Below are experts of layer 7 (counted from 0) of a mixture-of-experts language model. Rows are named router (the router's row for the expert), down (a neuron's output weights, with its number) and show model dimensions 0-255. Each number is 200 + 20 x the weight over its row's rms, rounded and kept within 0 to 999.
Before each expert's rows: a language model's description of what the expert responds to. This comes from a sample of Wikipedia text that the model never trained on.

# expert 33
It responds to: Section headings. Words of wiki section headings after == or ===, like See also, Personal life, History, Species, and the first cells after table headers.
router,203,226,171,258,208,184,200,229,187,194,220,197,184,195,217,182,184,185,191,185,242,201,185,185,201,205,160,226,164,218,204,187,198,229,209,221,203,161,186,211,186,181,202,222,210,224,180,178,157,219,190,186,245,209,199,208,207,215,215,183,202,204,194,184,200,202,200,207,203,187,190,206,207,211,170,201,207,184,207,193,199,182,174,218,199,162,199,198,235,224,184,210,213,208,199,228,216,187,205,152,189,206,196,225,188,206,190,179,217,159,177,228,189,213,175,172,168,216,161,162,187,172,190,191,203,217,209,238,209,209,188,178,172,209,169,222,199,192,216,164,225,172,216,232,184,193,205,198,248,201,181,190,210,203,240,173,225,205,209,221,235,217,207,182,198,196,185,216,216,202,180,198,167,221,178,213,197,215,199,186,213,207,173,209,177,211,245,175,189,209,205,215,209,188,168,213,192,182,207,225,183,186,181,230,217,189,177,161,160,210,194,209,229,198,169,165,194,214,192,225,173,213,151,179,204,222,216,186,183,215,182,206,193,181,171,207,184,182,224,229,204,200,185,203,174,217,166,235,202,185,180,189,212,195,167,176
down0,235,199,201,223,207,219,191,210,214,229,219,225,205,234,187,192,192,179,236,190,183,181,198,226,187,196,236,203,173,189,225,197,213,224,207,232,218,164,180,189,216,239,212,236,203,215,200,192,188,195,204,222,202,191,212,215,244,164,182,214,206,186,217,223,204,184,213,200,200,205,175,209,198,203,200,212,208,206,196,212,190,197,190,159,153,225,190,246,233,205,248,207,166,212,197,202,230,154,196,187,180,200,164,228,219,192,185,160,186,195,200,197,204,187,223,182,171,237,193,229,209,175,200,198,188,177,179,214,197,222,224,201,229,194,212,196,236,215,223,198,229,209,237,216,191,168,214,225,210,211,199,218,159,220,205,223,192,220,209,170,193,210,207,224,184,233,189,214,192,219,206,212,202,181,210,188,220,177,187,226,195,193,183,215,227,218,204,209,181,207,143,218,209,190,195,206,187,184,238,191,179,187,193,189,185,206,214,202,217,195,216,202,190,192,196,211,179,184,209,219,245,209,229,199,217,167,205,165,175,207,187,176,244,162,198,202,192,196,207,189,185,208,227,200,180,200,180,193,171,237,163,217,216,182,242,164
down1,211,193,211,170,211,214,219,193,213,205,200,206,179,209,180,236,174,202,218,181,200,168,170,221,197,198,191,201,175,187,206,246,204,197,200,249,215,186,186,219,170,195,205,179,194,180,200,142,238,230,193,186,193,221,192,170,199,204,144,193,214,173,228,164,213,202,211,202,185,177,173,207,193,174,219,233,175,196,166,186,184,179,250,199,205,169,236,199,191,211,215,212,217,226,186,181,197,222,168,205,168,177,208,206,211,222,210,170,214,243,188,241,196,161,223,214,196,225,194,232,167,218,221,201,228,183,209,207,210,213,212,199,172,201,186,200,191,199,209,218,194,183,183,177,192,209,182,202,196,177,207,204,182,219,183,231,199,188,179,196,207,191,198,200,208,194,196,170,202,193,197,213,193,204,225,236,192,168,159,185,216,177,208,245,178,228,201,192,212,219,186,233,206,205,189,187,177,196,188,187,191,188,201,187,215,188,223,196,183,198,229,188,194,171,179,226,172,194,147,203,211,190,185,222,227,184,215,183,193,185,251,171,189,244,198,199,183,215,236,217,206,209,204,229,198,216,189,207,189,232,211,218,176,201,202,229
down2,188,183,196,171,210,215,187,172,203,185,190,181,206,208,194,194,242,192,197,213,176,196,188,212,216,181,223,168,200,163,192,165,214,202,198,185,153,190,184,192,210,244,175,186,180,178,229,209,227,171,214,194,180,207,244,217,189,233,192,194,214,229,198,205,208,211,213,173,203,213,210,193,215,209,211,243,191,234,186,227,172,236,189,184,198,219,229,229,181,214,202,227,208,201,180,241,219,207,175,222,220,223,222,219,195,218,185,213,201,184,228,160,217,189,240,197,182,201,213,191,190,226,163,205,193,190,184,192,191,196,188,187,245,205,237,189,184,226,179,226,193,194,155,205,235,234,180,218,174,198,191,208,190,194,204,223,196,214,206,177,200,161,213,226,197,195,211,223,202,190,210,221,203,169,219,223,166,213,217,217,185,186,214,214,182,186,197,204,206,195,219,192,234,216,227,211,185,221,198,203,230,204,217,197,158,197,163,223,214,206,228,228,186,210,211,182,185,188,223,202,168,175,217,208,212,186,197,198,195,240,197,201,190,199,258,225,234,205,221,214,157,223,236,195,206,183,202,221,199,178,225,222,195,217,215,188
down3,194,192,193,172,177,200,202,183,184,205,220,163,197,198,226,181,191,215,219,171,217,199,221,207,191,189,196,208,221,182,184,201,235,207,228,231,152,193,186,206,226,205,199,210,193,195,168,198,176,222,213,191,159,177,229,188,215,184,193,193,179,228,249,196,187,195,199,199,190,222,195,208,168,226,171,202,209,170,186,213,160,162,176,178,198,246,187,196,220,198,184,183,200,253,202,206,216,217,192,166,171,194,184,194,190,197,186,202,227,235,197,187,211,207,208,180,157,215,185,187,182,202,194,199,218,213,225,197,195,201,221,189,202,190,197,194,181,238,190,227,188,214,172,206,197,163,205,190,181,186,245,192,207,187,221,190,187,183,218,229,220,193,199,177,256,167,226,225,189,171,173,198,200,217,207,214,185,190,198,208,214,194,209,235,228,201,189,228,228,206,183,227,203,206,170,197,179,199,180,212,195,198,144,211,222,178,215,205,171,163,207,213,176,215,163,219,160,173,212,217,214,198,216,173,181,188,220,203,186,197,203,225,227,244,177,207,182,192,185,185,182,215,239,217,193,187,221,214,216,214,198,175,229,176,202,179
down4,205,235,202,227,220,212,172,208,195,164,148,205,245,218,201,223,213,183,236,220,182,201,189,160,217,185,215,184,211,198,196,169,176,171,155,205,224,196,204,172,181,205,202,165,207,172,223,199,223,205,193,204,221,215,187,184,215,212,194,215,213,192,227,230,180,178,201,165,195,196,169,179,233,211,202,214,200,202,236,210,189,187,168,213,212,199,211,212,173,198,191,224,170,175,209,173,183,206,217,207,203,207,224,226,202,221,241,193,191,186,196,224,207,218,221,192,207,180,218,227,181,190,207,184,222,214,201,215,203,205,228,172,188,206,223,206,206,161,226,177,194,168,217,200,199,214,188,194,178,165,231,192,189,211,220,184,226,183,215,208,218,212,173,216,174,209,189,153,203,205,196,179,209,151,185,216,228,227,225,188,172,204,165,199,186,218,219,190,206,184,197,191,206,205,227,203,174,195,247,174,199,199,189,197,190,176,178,200,198,196,175,197,201,185,232,204,189,204,265,204,203,245,221,174,184,207,193,169,180,164,196,184,178,202,200,193,168,191,158,202,230,192,193,231,182,199,189,189,209,194,203,153,200,189,214,216
down5,191,217,182,210,223,206,192,154,197,206,179,185,219,190,198,221,220,213,219,216,214,212,179,229,168,192,210,183,200,197,219,210,167,162,209,201,209,237,195,216,188,205,153,200,199,199,194,221,201,177,194,191,219,195,173,202,202,242,223,230,217,207,218,221,202,191,217,166,206,232,241,190,198,165,185,183,226,163,237,219,205,189,168,205,213,181,222,178,218,178,217,188,184,209,215,206,216,161,225,189,256,201,205,178,210,210,196,221,209,177,200,230,184,226,244,197,208,180,217,201,192,211,176,195,199,196,187,198,241,199,183,204,234,193,171,209,193,215,193,156,171,215,206,177,230,215,194,229,188,202,172,210,210,241,216,202,164,187,191,186,177,173,215,215,149,163,178,211,192,180,220,184,179,187,181,216,204,242,212,188,194,220,195,180,201,199,160,184,170,204,225,202,230,212,189,185,190,228,196,181,207,180,193,174,181,186,159,200,219,186,180,233,180,234,191,189,183,173,194,182,209,187,237,210,191,196,200,189,177,212,226,170,159,194,207,190,224,217,211,183,196,178,194,195,198,215,202,243,219,202,188,203,201,216,183,197
down6,199,215,149,208,200,254,211,194,181,187,224,229,227,177,195,211,201,185,207,203,194,182,205,178,218,206,183,196,184,171,182,187,208,204,188,196,168,228,216,232,157,208,209,205,187,201,205,217,173,208,199,218,199,209,155,192,201,222,238,183,208,229,197,205,187,190,233,228,190,177,208,185,189,219,216,208,176,212,234,164,204,192,246,186,187,175,170,202,202,212,211,225,213,177,208,176,194,158,226,196,204,216,186,168,198,238,182,169,178,156,207,234,190,179,193,213,205,205,183,174,212,222,217,224,207,196,203,182,192,202,200,181,227,173,177,185,189,211,181,213,217,180,200,195,180,168,204,202,222,205,173,207,224,221,193,192,176,205,224,197,209,218,191,181,205,191,196,188,220,220,177,244,217,208,205,220,209,193,198,175,183,207,214,193,217,184,178,195,191,212,167,217,192,190,192,170,214,192,204,178,180,169,195,175,214,196,235,223,174,212,195,224,172,213,187,160,153,156,201,210,193,197,206,213,169,215,180,194,199,173,181,219,177,197,190,235,219,158,211,204,224,202,276,202,204,207,173,218,193,180,198,195,220,183,192,159
down7,199,184,163,195,177,215,184,236,182,219,210,209,185,185,180,228,218,168,212,196,197,195,218,175,201,230,170,188,219,176,238,203,193,222,211,181,229,190,197,216,177,160,207,256,232,225,195,215,195,181,181,194,195,215,173,191,187,193,184,205,196,187,182,188,195,161,210,220,174,223,235,205,187,193,203,195,185,228,208,167,222,163,197,211,182,187,224,211,174,194,211,206,215,206,174,188,180,204,175,190,216,201,215,214,220,189,179,218,191,166,205,225,207,242,208,171,179,244,166,209,179,176,188,180,214,202,169,192,240,174,203,183,170,195,220,193,227,182,192,195,180,215,172,227,178,226,204,225,211,215,195,218,187,215,196,227,181,230,209,203,189,226,192,221,188,168,224,177,191,207,226,165,187,197,211,184,165,192,206,208,236,220,193,232,195,236,210,250,201,174,203,187,264,185,196,200,202,186,177,212,190,242,193,198,211,192,180,194,198,221,189,195,199,219,226,185,179,177,236,186,203,167,195,154,202,218,193,212,221,198,219,187,190,180,198,206,179,193,228,197,199,195,191,178,202,194,205,219,201,234,214,221,207,209,194,162

# expert 14
It responds to: Organization and competition names. Final words of named bodies and competitions, such as Cup, League, Championship, Division, Railway, Regiment, plus division numbers and match scores.
router,202,229,227,184,204,226,248,206,185,182,196,209,209,210,179,183,192,197,232,204,226,182,212,217,169,163,242,186,205,178,196,234,244,197,195,165,186,213,197,212,209,244,213,188,208,192,175,217,164,191,187,196,187,215,169,206,167,175,167,201,208,169,186,156,200,214,223,222,154,227,220,207,191,208,185,212,198,194,206,163,197,185,168,189,179,196,224,176,216,168,180,209,175,193,229,208,182,192,174,203,204,195,190,210,201,213,220,225,225,215,171,223,231,222,205,205,222,200,157,198,227,190,222,184,196,214,213,213,213,200,234,175,183,181,212,188,148,231,190,236,227,180,174,187,193,214,213,210,188,197,203,208,211,182,230,194,176,201,227,223,228,220,194,212,230,186,206,174,170,181,205,227,185,198,197,207,167,216,194,211,197,192,173,210,196,209,208,190,214,206,165,170,190,200,214,211,189,189,224,187,235,206,214,212,207,223,212,204,206,214,184,220,183,211,201,174,202,204,188,211,185,183,182,204,190,208,234,186,181,226,173,202,208,159,170,256,241,236,212,232,214,213,205,205,183,185,213,213,178,184,189,204,212,185,223,173
down1,201,199,203,169,225,202,188,229,181,203,166,186,212,166,203,200,184,198,213,218,187,187,169,194,219,219,219,201,206,197,239,209,222,223,193,189,162,264,196,212,203,199,182,236,187,246,218,196,217,173,190,213,186,194,208,174,201,167,198,212,195,195,202,222,191,209,206,167,198,180,185,217,224,232,178,211,189,172,186,186,212,211,181,190,200,181,177,185,208,223,218,203,186,197,207,163,198,212,217,207,209,231,210,170,203,186,201,227,173,191,175,211,212,206,177,213,204,219,227,224,228,213,161,184,188,173,197,219,228,231,176,193,160,198,212,186,208,209,229,201,184,155,188,205,241,218,199,210,198,210,205,198,188,215,162,213,155,221,202,178,200,187,232,189,204,205,193,179,227,174,176,185,168,241,159,208,207,194,167,204,167,179,211,186,181,199,216,197,207,184,225,166,182,218,193,205,169,210,192,188,186,198,190,222,200,199,180,184,185,193,228,204,192,222,210,189,247,159,191,174,237,202,204,221,212,194,183,207,193,198,194,195,204,196,227,184,132,209,195,223,189,182,181,246,205,213,196,210,190,181,179,171,213,206,155,204
down2,190,181,180,191,206,169,243,194,230,199,228,193,227,144,224,165,154,189,192,212,187,188,222,222,213,226,188,216,205,202,183,198,176,173,192,192,202,208,174,218,204,187,192,166,186,197,169,190,207,187,180,200,217,219,207,213,241,188,215,211,175,203,207,217,182,232,183,179,207,209,214,224,206,196,194,225,212,231,220,243,189,227,244,236,187,220,194,189,196,199,192,154,210,184,199,192,237,198,212,213,203,180,182,188,171,166,225,208,230,202,220,180,186,226,179,208,214,174,207,198,195,197,201,211,226,226,179,205,193,215,217,190,202,191,214,191,209,154,216,183,189,195,171,191,229,210,204,190,185,178,239,196,224,198,210,216,213,222,180,222,211,216,192,220,225,216,215,197,183,205,228,160,239,190,203,188,170,185,201,226,191,216,168,233,222,204,203,218,185,164,207,192,194,226,207,205,234,181,208,209,237,238,185,167,176,223,207,211,218,173,182,171,156,220,174,198,212,212,183,199,215,183,177,184,176,186,212,218,214,203,206,168,157,184,194,188,172,217,225,224,192,202,224,190,170,159,211,205,205,199,182,198,203,200,221,187
down3,211,181,229,204,206,236,219,210,173,216,194,207,212,203,182,165,195,201,237,203,185,182,153,175,181,203,216,183,189,197,183,188,225,162,214,219,220,203,233,207,179,233,221,194,209,238,174,198,192,190,198,187,188,219,211,194,172,148,204,234,227,180,215,222,180,199,217,213,206,226,236,162,205,174,184,182,220,221,189,230,224,152,216,217,176,153,229,206,223,203,182,198,195,233,180,224,222,181,156,203,210,201,212,191,198,201,211,179,193,184,185,209,204,184,199,180,176,197,173,202,188,221,243,201,181,205,174,208,214,211,234,203,193,203,198,191,163,221,212,204,210,207,189,168,220,198,164,199,199,219,187,170,220,215,202,180,200,206,208,217,199,229,202,188,209,222,231,196,188,198,249,198,222,154,240,183,201,214,175,171,216,196,182,222,181,201,180,177,170,226,187,213,211,211,204,215,223,200,192,208,231,221,187,192,220,190,208,181,188,189,218,191,193,175,215,185,197,195,179,174,219,181,185,209,166,202,202,211,182,179,175,221,201,208,185,183,184,180,171,187,206,225,181,211,227,202,248,193,234,198,185,213,204,174,201,149
down4,202,201,209,221,205,200,213,220,239,196,163,188,204,207,236,166,209,204,214,180,219,175,209,207,213,187,196,139,193,234,212,184,182,198,178,194,194,173,210,212,236,203,193,202,216,187,183,181,184,195,174,167,223,217,196,247,176,174,205,202,198,178,177,191,180,205,215,202,214,214,181,209,189,196,194,174,229,174,211,213,204,222,190,218,197,213,224,182,158,185,175,188,176,211,195,190,212,204,194,217,192,206,199,186,195,178,228,228,194,211,199,156,196,226,173,167,196,220,201,198,208,209,211,199,188,219,202,194,159,195,221,193,198,232,204,229,202,175,177,205,249,208,249,190,213,211,195,196,206,203,184,234,216,148,202,222,222,211,196,229,208,222,193,200,210,208,150,218,167,176,195,177,227,163,213,221,178,200,189,202,191,226,199,215,184,188,178,178,204,204,189,187,233,215,177,207,225,214,221,196,224,212,202,203,210,190,196,177,195,205,202,238,201,187,215,204,208,222,181,208,198,161,193,202,200,182,198,195,209,188,172,196,198,216,158,186,190,227,165,174,232,232,245,166,229,166,178,259,187,203,190,187,219,190,207,158
down5,155,219,227,216,178,195,172,201,190,171,194,191,186,184,203,206,223,156,185,186,218,172,180,183,166,228,182,227,211,213,223,217,217,228,165,186,234,233,236,251,224,219,192,215,200,217,211,216,158,174,209,201,215,198,218,197,181,229,207,184,236,189,207,206,223,194,179,191,216,218,206,179,177,224,185,243,219,206,192,186,165,199,235,227,180,182,228,234,226,178,200,211,216,207,202,233,213,209,173,208,214,207,168,173,182,175,198,201,214,176,168,199,198,184,187,187,250,224,172,189,210,209,202,193,212,223,195,204,228,190,221,190,216,206,224,202,205,214,178,204,209,203,216,183,202,214,198,200,185,219,153,183,215,213,170,175,205,197,185,197,182,205,202,199,193,188,182,170,194,212,178,202,215,183,206,188,231,197,190,161,189,183,166,215,231,187,209,213,189,225,199,207,241,221,199,213,190,190,181,199,189,204,211,214,172,191,207,185,220,196,212,212,163,179,191,180,216,237,191,202,219,179,225,223,211,183,202,201,171,201,252,225,171,210,203,219,213,203,184,206,235,178,257,218,185,213,211,197,156,207,197,209,222,182,210,208
down6,227,198,200,209,208,241,158,216,177,165,183,210,191,209,197,185,196,204,190,204,243,213,203,200,207,132,181,204,200,192,202,207,217,230,196,227,191,183,200,201,196,161,172,179,188,189,182,164,179,178,213,200,201,194,226,185,196,174,176,151,211,240,174,176,216,196,184,208,183,200,228,198,211,198,221,203,163,174,187,225,188,214,218,242,186,184,192,177,230,201,180,199,205,198,199,170,202,214,210,205,224,206,196,197,186,198,185,196,207,248,176,183,233,187,162,223,243,209,164,181,209,206,177,197,176,220,189,209,198,194,235,196,174,182,183,210,184,211,189,220,210,185,187,171,175,218,187,195,205,162,200,186,252,176,196,208,195,201,189,206,209,210,195,217,229,218,237,230,187,214,195,189,204,206,211,212,212,216,207,176,213,204,155,210,227,213,203,203,181,181,224,200,199,172,204,188,160,173,169,215,207,180,190,185,194,161,200,234,188,191,193,186,195,213,180,175,174,207,177,213,197,201,193,183,180,242,202,219,220,166,181,189,191,180,215,208,219,177,195,225,193,238,234,184,194,206,192,201,190,186,234,228,176,196,241,232
down7,147,178,171,217,186,150,180,217,201,208,176,185,176,171,232,213,149,211,209,186,217,204,186,197,236,181,233,208,194,201,211,183,199,215,234,211,196,177,191,186,211,238,211,205,197,166,211,172,201,195,178,165,199,185,200,196,212,213,194,208,215,186,175,225,212,195,166,185,161,191,213,211,223,211,199,193,220,186,182,211,205,190,208,177,195,193,206,182,209,232,214,189,228,198,178,192,154,221,249,202,258,200,215,215,181,183,186,199,189,211,228,201,177,203,224,174,201,190,221,213,157,241,211,207,205,203,232,202,185,209,190,157,234,212,234,249,202,198,219,196,176,186,201,195,218,170,185,185,215,210,199,204,174,193,223,184,189,162,181,179,201,164,202,192,212,164,207,186,219,171,202,208,192,215,221,181,216,221,207,231,197,210,180,205,213,209,227,177,195,174,202,214,182,193,227,189,242,227,205,205,174,204,211,210,187,201,165,169,204,212,202,193,209,201,172,209,182,207,250,207,179,184,211,195,189,211,197,209,195,163,234,187,157,221,214,203,191,190,185,201,212,194,178,200,176,185,181,209,206,194,181,172,207,233,179,217
down8,158,195,171,212,184,188,200,217,153,203,199,194,189,205,187,204,203,192,187,211,181,195,209,202,217,188,222,196,198,202,222,170,220,220,186,182,186,224,247,224,201,201,233,206,200,187,186,192,193,145,205,192,184,200,177,179,196,166,229,188,193,165,197,219,197,190,196,188,221,162,182,203,176,204,212,209,222,210,198,210,180,170,226,196,201,187,218,230,168,183,216,175,182,185,167,220,181,173,197,226,191,187,175,176,226,175,190,183,164,209,189,239,229,213,190,154,217,174,188,202,199,198,217,208,203,184,212,216,211,183,239,210,193,193,186,198,198,219,191,246,210,201,195,206,186,168,233,209,203,199,215,206,190,223,186,249,187,208,165,163,204,196,207,177,200,209,189,187,184,157,182,185,228,197,221,217,173,198,159,163,191,202,191,210,192,208,198,221,198,197,181,187,179,188,160,207,217,236,180,187,220,197,187,192,173,226,202,188,216,221,185,205,188,225,182,167,225,199,214,195,230,163,181,184,197,182,239,191,159,229,211,231,210,201,181,200,171,223,187,191,189,193,185,184,204,166,219,203,222,204,218,214,214,193,163,140

# expert 26
It responds to: Places and year endings. Place names ending a phrase, like California, Scotland, Mississippi, and final digit pieces of years such as 19'84', 20'02'.
router,195,189,185,215,165,228,197,187,153,219,178,199,232,195,190,203,206,218,204,229,227,185,192,190,199,201,204,174,182,243,180,234,190,213,213,191,217,242,199,217,198,232,204,186,179,202,207,203,163,199,220,210,188,184,188,201,192,186,215,192,199,187,187,159,196,196,172,178,207,202,203,216,191,221,237,209,205,191,226,210,212,202,218,208,207,174,197,228,223,173,218,230,187,197,207,204,203,212,217,181,173,204,173,201,216,178,161,214,174,225,203,187,168,223,211,199,214,205,178,192,206,205,243,218,199,219,214,179,170,195,190,191,229,198,195,213,209,207,162,180,226,196,224,179,184,172,219,185,197,217,168,160,229,179,171,215,195,207,211,189,239,210,184,184,220,206,211,174,183,223,204,190,186,224,213,181,182,194,192,227,208,205,183,176,177,176,211,157,216,202,195,194,221,173,178,218,204,187,205,206,246,146,175,198,199,188,207,208,185,230,219,232,164,206,191,171,235,208,207,211,239,166,233,205,212,178,197,177,165,194,152,243,199,203,172,215,197,205,189,222,230,219,220,160,224,202,181,217,178,228,168,196,207,223,205,190
down4,201,181,149,215,200,244,186,183,201,195,195,194,215,199,199,159,215,192,218,206,183,190,199,206,189,186,194,212,180,164,191,191,196,178,185,185,197,194,185,206,198,184,257,213,180,182,173,208,192,207,185,208,175,228,206,196,168,217,209,235,175,215,229,195,222,210,214,199,168,180,214,187,170,209,160,201,202,225,194,188,196,195,248,175,248,238,174,202,186,191,221,223,176,216,189,208,180,186,200,192,189,194,203,190,223,197,202,221,178,217,174,226,209,191,171,199,184,218,180,204,241,189,217,173,164,170,220,176,211,170,206,199,205,190,174,163,202,178,184,157,191,188,225,219,192,198,194,177,209,234,191,199,227,190,217,200,170,222,221,219,181,209,178,231,218,231,194,192,192,198,236,217,188,207,183,204,235,183,238,211,254,193,203,200,193,228,210,220,198,172,220,193,197,198,199,183,205,207,190,198,223,207,222,219,209,180,219,232,218,222,175,203,188,209,212,204,185,163,184,186,168,174,190,192,215,201,230,194,182,215,201,192,195,190,175,221,204,189,203,210,211,210,296,202,189,201,188,217,216,199,188,225,192,227,201,188
down5,202,220,182,189,198,197,198,184,153,209,237,211,212,217,198,196,210,185,168,180,203,189,189,181,206,205,179,206,172,209,188,195,191,198,163,213,169,231,187,181,204,194,233,186,199,191,211,194,211,219,187,170,219,213,206,230,191,218,213,220,174,189,197,237,179,227,199,165,215,191,199,200,191,172,212,175,204,176,200,183,195,227,210,186,204,177,226,244,213,177,203,172,223,192,192,214,210,169,213,193,213,208,186,185,203,168,225,227,193,237,227,223,171,181,178,211,225,203,213,192,225,183,241,157,188,200,211,164,234,192,204,226,217,174,185,171,205,218,221,170,175,182,174,195,245,187,205,191,192,198,224,207,202,256,203,163,204,214,217,180,198,205,204,186,224,176,231,181,226,207,161,208,193,216,206,198,213,169,208,191,223,186,222,229,189,181,217,194,186,217,231,181,226,178,177,216,178,187,213,179,214,215,158,189,192,150,190,218,216,220,220,218,211,194,188,213,235,204,225,223,224,151,195,206,206,217,229,190,192,173,222,163,179,201,176,192,201,178,197,209,224,233,220,203,196,207,212,218,230,221,212,189,199,214,227,218
down6,203,204,163,215,219,196,199,175,209,200,217,210,208,189,209,174,211,180,194,201,212,213,220,214,204,181,204,219,193,176,203,166,212,189,191,212,210,185,217,202,188,172,221,225,194,211,201,206,187,230,179,190,247,218,200,212,183,221,161,218,220,215,211,197,175,156,187,193,219,180,203,186,207,213,205,166,231,203,191,212,247,234,185,189,197,187,223,204,186,204,238,175,173,219,205,174,193,178,206,208,214,202,211,214,172,212,201,195,208,218,181,203,215,227,222,226,212,215,167,215,218,220,189,149,207,149,202,219,220,197,194,186,184,156,217,143,188,182,236,205,202,183,217,217,171,242,214,207,208,197,199,206,218,176,220,194,202,198,196,211,171,194,232,212,199,206,166,217,166,196,197,231,209,202,163,169,221,207,226,225,182,194,178,203,185,204,199,249,204,180,217,218,200,203,206,218,226,227,194,204,206,221,201,198,165,217,221,217,186,211,224,212,217,203,232,199,206,222,184,226,193,203,200,183,149,198,237,186,229,178,224,198,188,165,233,210,209,215,220,228,200,205,266,201,188,218,184,192,176,233,196,201,176,217,167,191
down7,225,194,209,210,182,227,177,198,218,188,193,237,208,211,200,200,214,208,222,210,233,203,208,179,225,211,183,183,189,207,184,178,189,180,208,181,172,182,203,210,205,178,233,177,213,216,175,200,164,181,210,205,185,237,206,196,187,214,209,239,204,200,213,201,207,216,203,193,179,244,198,242,188,213,158,207,178,231,213,205,169,186,216,211,213,216,193,226,225,188,191,204,203,231,203,222,200,209,187,188,207,192,187,234,204,182,206,219,169,238,177,180,179,220,195,191,211,241,193,180,224,197,259,226,185,166,201,203,193,171,184,217,199,198,183,211,190,184,193,167,191,175,191,227,186,203,204,171,198,190,205,201,190,194,235,198,202,203,211,207,210,221,197,190,194,209,198,210,230,204,216,191,200,237,189,192,190,239,237,198,219,206,184,208,192,212,227,202,200,193,178,218,198,195,172,235,187,176,213,197,254,217,209,222,174,208,198,209,202,213,229,182,191,234,224,185,223,199,263,208,195,197,213,180,202,185,195,158,186,185,181,188,212,194,166,182,208,180,215,181,205,210,291,207,206,218,207,217,196,237,211,225,139,216,198,207
down8,196,215,201,177,199,239,231,215,167,217,203,203,203,189,192,224,235,212,199,226,208,213,218,195,209,227,211,189,196,208,176,176,185,200,238,197,180,198,191,169,205,233,201,186,201,217,224,198,229,213,194,191,190,210,185,224,178,186,200,204,172,191,216,222,205,208,170,159,205,193,216,149,209,184,210,220,208,203,174,223,191,211,176,211,214,195,208,170,208,166,218,174,205,198,212,233,222,182,190,194,219,210,194,179,209,212,208,213,233,188,198,203,210,213,160,215,175,164,182,192,188,210,201,219,157,201,155,215,201,166,164,192,206,187,210,166,218,235,198,179,187,191,185,167,209,195,243,199,162,182,243,215,195,189,181,207,186,213,248,196,227,182,180,179,208,179,197,193,169,198,211,187,184,161,184,194,208,191,224,215,194,213,202,190,173,162,211,216,194,192,205,210,199,204,222,197,210,186,217,208,195,206,180,185,195,211,194,214,179,165,134,219,157,180,195,211,185,208,188,178,254,205,227,180,179,186,170,148,209,223,222,207,194,202,199,197,197,193,185,193,175,208,259,188,208,152,191,212,208,199,168,198,199,189,198,191
down9,210,168,198,183,218,157,189,190,205,192,197,182,215,194,185,200,217,203,184,162,212,182,233,183,199,245,232,180,198,225,211,189,178,193,221,206,207,175,208,160,198,203,197,205,183,202,220,205,203,185,203,172,209,211,203,202,224,186,223,202,142,209,204,208,190,217,221,215,184,181,213,177,197,192,193,190,200,186,189,222,225,224,217,186,243,206,191,210,202,207,235,207,218,203,168,201,208,176,171,224,152,202,180,187,182,208,207,170,190,189,209,200,199,181,193,180,179,197,190,207,224,229,175,200,148,165,193,209,185,174,205,204,210,177,182,172,231,183,195,175,210,184,191,189,213,223,194,238,186,212,232,184,164,192,211,219,209,226,203,192,181,166,218,218,214,217,171,188,196,209,212,226,198,174,203,213,212,158,258,214,206,198,201,231,186,219,195,229,192,205,228,185,166,204,208,198,223,201,217,184,220,221,185,184,183,198,168,200,174,206,181,155,212,156,186,207,185,218,207,199,220,213,157,162,212,161,208,183,212,189,200,163,200,195,217,196,206,173,212,208,193,195,269,186,179,194,179,230,232,187,196,197,180,214,232,213
down10,193,222,179,209,221,222,181,174,223,173,216,190,220,153,188,197,195,196,192,175,173,179,215,194,172,225,228,206,195,215,232,172,242,184,203,241,230,177,200,195,213,198,236,209,196,208,204,187,207,211,207,219,215,191,177,208,187,152,207,194,216,193,189,224,168,213,171,183,188,185,179,227,190,231,160,196,217,196,216,213,189,181,204,208,202,215,198,191,197,208,223,222,183,200,206,180,195,209,245,211,211,197,237,195,185,198,181,195,179,221,210,194,207,209,213,221,164,187,171,188,231,207,205,174,195,197,205,227,210,198,178,164,166,196,167,219,171,193,191,213,200,203,203,210,198,200,247,206,188,189,205,226,191,195,215,192,254,210,196,213,193,228,202,214,197,211,161,190,217,255,177,191,207,184,181,207,209,224,241,197,206,205,192,213,220,221,217,224,216,198,200,231,211,194,167,184,191,186,208,197,189,218,207,209,198,211,189,188,191,208,203,232,199,219,205,165,169,210,203,189,187,190,196,196,205,187,167,176,150,201,175,158,202,180,186,190,246,201,218,223,198,210,275,219,186,184,198,195,157,187,160,206,200,178,174,233
down11,156,191,184,196,202,201,218,172,195,206,208,217,199,180,200,164,240,198,203,188,194,229,197,185,192,207,217,174,225,207,168,189,210,241,216,201,210,201,171,140,197,186,207,187,202,219,217,179,232,186,220,209,216,192,162,224,215,223,169,205,227,194,201,221,219,194,180,235,209,223,181,181,209,229,206,198,207,157,181,187,222,171,209,231,217,213,220,175,213,197,208,188,192,208,169,200,205,251,224,190,178,165,198,181,215,170,186,201,199,208,181,201,225,211,191,201,185,240,222,191,243,173,191,167,223,190,188,181,189,204,179,189,211,188,208,175,175,191,174,216,230,219,235,176,210,212,210,201,195,220,186,185,219,178,220,182,194,205,194,208,187,213,175,214,202,178,201,196,188,211,168,230,210,208,213,201,195,172,184,213,204,200,190,182,197,203,203,230,214,178,225,229,226,209,190,177,228,218,172,222,216,221,242,165,172,222,187,231,202,200,212,199,229,226,225,200,188,217,190,210,172,193,251,180,174,204,221,175,199,202,207,178,160,203,227,183,199,215,190,185,194,190,266,174,182,201,201,208,178,197,173,194,231,196,218,197